Weights of a small mixture-of-experts language model, trained from scratch on English Wikipedia: 55.3M parameters, 6 picks a token.
Below are experts of layer 3 (counted from 0) of a mixture-of-experts language model. Rows are named gate (a neuron's input weights, with its number), up (a neuron's input weights, with its number), down (a neuron's output weights, with its number) and show model dimensions 0-191. Each number is 50 + 12 x the weight over its row's rms, rounded and kept within 0 to 99.
Before each expert's rows: "comes before" lists some tokens at least twice as common just after its tokens as in all text; "comes after" lists some tokens at least twice as common just before its tokens as in all text. This comes from a sample of Wikipedia text that the model never trained on. Tokens count by the router's weight.

# expert 150
comes before: ";", " |", "–", ")", "O", "T"
comes after: " F", " |", " L", ";", " W", " P"
gate0:60 45 52 68 26 47 30 47 40 51 49 47 35 54 70 48 18 59 53 41 61 68 53 68 51 66 32 38 56 60 45 62 55 59 39 48 35 46 40 42 52 47 28 42 51 57 44 62 29 46 67 49 56 47 63 40 77 36 45 59 53 48 32 64 56 24 54 52 60 68 30 48 58 36 46 51 35 35 48 49 53 67 47 57 76 48 52 37 82 61 67 39 51 66 71 68 56 52 41 40 39 40 40 46 66 50 40 46 57 61 67 59 54 38 50 57 57 35 67 43 50 51 67 41 50 45 57 50 53 57 30 48 61 54 42 26 46 47 48 81 37 37 52 58 77 57 35 71 49 60 43 40 33 65 36 33 47 63 67 32 43 63 57 60 32 53 43 52 45 64 74 48 42 49 46 45 49 53 72 60 61 38 60 59 44 40 55 45 48 71 39 54
up0:35 67 41 40 58 56 59 41 69 61 42 40 53 48 30 67 60 48 65 65 48 34 61 48 62 55 64 50 43 40 70 50 47 54 67 60 40 67 65 65 42 61 66 55 49 52 44 67 48 54 26 42 47 70 48 68 35 71 56 46 55 46 74 37 30 57 53 44 28 30 62 46 39 55 58 50 57 58 48 62 63 63 61 43 35 57 66 70 31 65 31 48 40 49 43 47 48 52 76 38 60 45 47 40 33 58 70 44 57 69 28 45 55 66 54 69 41 64 38 49 40 41 37 67 54 44 47 49 57 48 70 66 59 61 57 66 46 34 44 26 67 64 62 45 35 35 52 24 60 34 53 56 34 43 50 76 43 42 47 64 47 26 62 49 61 33 54 41 53 51 43 55 60 58 48 44 52 57 50 62 40 56 39 49 61 42 61 37 73 23 53 57
down0:63 47 59 61 56 52 22 32 55 48 38 60 38 47 66 59 49 47 50 53 34 52 64 57 55 64 52 51 52 53 48 51 34 57 37 55 48 43 45 47 48 39 59 50 58 56 24 87 17 48 47 55 44 76 46 35 27 42 63 78 59 39 75 65 55 38 82 42 50 66 35 50 57 61 53 36 26 44 60 48 32 51 64 34 40 43 47 41 52 74 44 55 50 43 62 77 43 35 57 40 56 51 52 47 54 37 52 65 47 55 50 62 63 50 29 49 48 39 66 60 36 57 61 54 57 62 61 52 52 56 41 49 70 58 53 66 60 47 45 61 45 65 49 56 49 35 55 68 50 59 56 50 65 64 46 64 47 41 50 40 27 43 61 57 69 65 57 34 61 47 63 35 42 27 65 67 54 81 42 31 50 45 39 43 47 59 51 32 69 43 50 43

# expert 92
comes before: " of", "s", ",", " in", ".", " was"
comes after: " the", " a", " The", "The", " National", " High"
gate0:67 42 36 51 65 42 44 32 60 57 40 39 59 60 83 59 42 31 61 51 54 47 65 40 44 63 53 63 64 54 45 60 51 59 51 63 44 40 54 29 43 51 37 41 49 53 47 45 35 54 34 31 64 38 53 77 65 52 48 50 30 46 50 46 51 43 43 42 54 41 67 62 66 64 61 44 47 46 65 51 41 09 42 38 60 37 54 49 65 64 21 48 61 86 34 45 49 43 66 47 62 50 60 57 68 54 66 57 74 57 40 60 36 39 46 57 52 24 56 52 48 54 70 64 40 39 54 68 47 61 28 49 38 55 59 52 44 60 51 62 36 43 58 43 61 45 47 54 42 47 51 52 53 54 76 37 55 44 74 58 36 48 63 37 28 56 47 60 55 66 47 38 50 47 44 58 51 42 26 47 67 66 60 43 83 47 58 52 55 53 56 72
up0:68 63 62 43 44 42 49 61 47 65 33 35 45 52 42 48 47 37 55 71 38 56 41 58 55 29 44 61 57 74 49 46 30 40 39 50 59 40 43 56 16 47 55 55 51 52 31 44 83 37 40 61 61 59 41 31 45 50 40 41 56 43 36 57 49 66 60 35 54 26 36 47 40 62 56 49 48 38 58 44 41 74 51 50 43 46 71 71 23 60 66 54 55 40 48 42 55 47 42 59 50 67 43 77 51 46 44 19 49 68 55 62 58 49 67 45 41 71 52 40 56 40 48 54 50 46 46 26 67 75 57 56 42 48 67 72 50 39 41 57 31 44 70 34 21 48 53 58 54 42 69 39 49 55 38 45 37 61 46 56 68 44 57 50 64 38 66 53 50 32 40 50 35 55 63 47 33 45 36 60 57 59 38 60 36 47 44 24 48 42 58 44
down0:53 33 52 43 58 50 48 44 55 54 31 47 73 60 56 53 66 46 55 48 54 50 56 58 64 40 53 42 60 57 52 31 36 58 50 66 48 40 31 30 41 62 26 52 61 47 47 47 55 59 68 41 69 52 50 39 10 37 50 62 34 43 39 50 45 40 45 66 37 55 45 53 44 34 32 59 56 37 70 51 62 50 61 67 48 66 41 36 58 59 80 35 44 58 64 61 09 63 48 51 36 44 61 62 39 58 46 58 64 51 46 59 47 58 47 47 55 79 36 35 55 30 48 24 62 54 68 41 53 57 52 51 52 52 21 30 47 44 58 50 54 71 30 60 53 42 72 60 40 53 42 50 40 33 38 59 48 41 69 59 56 63 55 33 51 57 52 61 64 49 53 46 59 41 36 56 49 47 63 75 26 57 38 67 66 56 55 44 45 51 58 71

# expert 23
comes before: ",", " |", "–", ".", "°", ";"
comes after: " |", "|", ":", " October", " November", " January"
gate4:53 54 34 34 41 66 46 38 53 53 50 28 31 49 55 62 46 55 73 50 41 54 50 24 32 44 66 46 53 68 76 58 57 46 43 46 60 67 48 37 49 40 45 70 44 44 47 41 55 56 64 58 70 63 58 61 71 61 60 58 57 49 50 65 53 56 60 74 33 73 47 32 41 57 54 53 70 40 47 53 61 58 46 46 51 62 30 58 66 59 34 57 58 69 67 58 68 49 61 50 43 66 51 37 49 43 66 49 68 37 44 17 46 29 49 54 47 66 49 63 53 61 66 62 48 37 38 40 61 59 42 57 41 65 55 63 31 46 52 70 42 61 68 52 60 31 58 31 51 27 53 44 24 44 58 42 62 55 59 34 45 29 41 41 59 48 53 36 70 69 61 55 52 52 61 48 60 34 28 46 34 30 55 45 35 43 46 41 45 62 77 50
up4:73 58 35 58 47 54 59 34 43 44 42 33 40 39 45 51 50 36 62 48 37 65 33 40 49 20 36 41 38 54 63 45 42 44 55 42 52 42 48 69 49 60 58 48 48 45 63 57 64 35 52 39 67 48 50 53 40 40 26 66 52 74 52 51 32 68 34 48 49 68 58 38 47 69 71 42 57 12 46 65 50 64 50 41 39 42 33 62 37 63 51 38 57 34 74 53 74 37 61 63 43 68 41 63 46 47 43 56 49 38 48 61 64 50 50 64 44 58 32 36 46 54 36 58 41 35 21 42 61 69 45 44 50 62 50 67 40 79 56 62 49 61 33 49 62 61 42 45 34 48 65 46 45 70 59 38 52 32 44 43 57 37 57 41 57 86 57 54 39 50 40 46 59 74 37 39 46 49 40 62 43 52 43 57 53 51 44 54 61 50 76 61
down4:59 39 60 30 29 53 52 50 69 59 55 43 44 18 39 50 47 60 44 39 22 58 41 42 45 30 53 74 39 50 46 39 62 48 62 57 42 71 34 67 61 59 49 64 57 49 42 28 33 48 49 39 57 31 56 79 39 43 30 68 54 50 58 62 45 76 39 60 62 53 71 46 45 43 59 57 33 43 64 51 45 46 57 48 66 25 30 57 45 47 58 53 53 67 59 46 57 74 61 40 56 81 43 62 52 50 77 41 37 67 58 49 56 51 41 65 63 57 44 49 42 57 64 48 51 69 40 23 62 50 53 40 65 56 74 53 53 56 67 53 44 37 57 35 50 57 59 56 37 37 57 54 58 44 70 49 47 47 55 52 61 43 31 58 49 52 35 64 61 49 73 53 46 35 46 50 40 47 36 31 58 43 35 43 64 58 41 75 58 49 30 47

# expert 35
comes before: " of", ",", ".", " for", " in", "s"
comes after: " the", " of", " a", " National", " The", " United"
gate0:32 33 37 70 24 36 50 44 71 58 49 58 60 55 45 58 51 67 56 48 59 39 44 50 37 69 47 60 58 37 30 59 48 43 54 54 55 68 51 64 43 51 41 48 57 54 58 46 66 42 37 38 38 37 50 49 35 49 43 58 45 52 31 30 60 61 58 64 64 77 69 72 45 51 41 69 51 61 62 50 41 66 47 42 37 35 49 57 56 43 43 35 57 39 42 63 32 47 50 35 34 52 47 71 44 61 51 26 63 73 58 45 79 40 24 50 61 45 51 58 35 45 58 69 61 56 63 38 54 48 36 49 58 47 42 45 52 64 50 44 40 67 63 66 37 65 49 37 51 57 42 39 40 53 55 59 73 39 36 66 47 54 41 53 53 58 70 62 39 69 26 61 56 56 65 42 67 49 34 40 57 44 44 39 68 26 48 36 50 39 12 61
up0:69 68 50 52 45 52 67 70 55 49 66 57 38 61 65 76 56 48 70 59 68 30 39 63 37 42 66 48 49 55 52 55 47 56 49 56 55 57 60 47 81 54 40 42 37 29 78 24 52 51 37 62 60 27 46 44 55 62 44 60 45 31 24 53 66 53 42 47 46 39 47 57 50 59 36 61 45 59 37 39 54 66 53 51 68 25 37 65 43 41 59 57 56 50 38 68 54 30 59 25 68 63 49 63 28 67 61 26 51 55 39 39 51 78 47 39 56 68 53 53 41 66 55 50 51 50 64 67 39 50 60 49 53 52 64 55 77 62 59 57 39 31 45 43 43 56 33 57 46 50 66 38 47 42 48 49 46 48 56 43 56 23 41 77 45 30 63 68 43 51 47 58 34 43 50 45 38 51 66 49 62 58 51 37 54 62 50 56 39 56 38 43
down0:44 41 53 43 36 48 72 26 52 46 64 41 43 43 40 15 63 38 47 44 41 25 28 53 69 46 40 77 56 57 56 58 25 50 32 65 67 74 57 50 44 37 40 58 58 56 56 40 46 59 66 43 47 30 46 44 39 58 59 60 45 46 53 41 66 45 52 56 82 45 63 57 46 49 44 46 34 36 63 47 59 41 60 42 44 46 56 50 53 65 41 57 42 31 53 43 43 42 58 32 47 55 54 43 36 40 68 59 35 22 50 44 54 55 58 56 45 63 40 60 24 89 32 61 60 36 44 43 65 65 57 73 63 63 49 49 44 52 35 53 35 69 54 52 38 35 30 50 58 60 29 57 59 38 33 47 37 42 36 41 53 46 43 50 54 25 46 51 54 30 53 37 42 42 37 59 48 64 63 64 57 55 55 60 70 58 40 49 39 47 59 49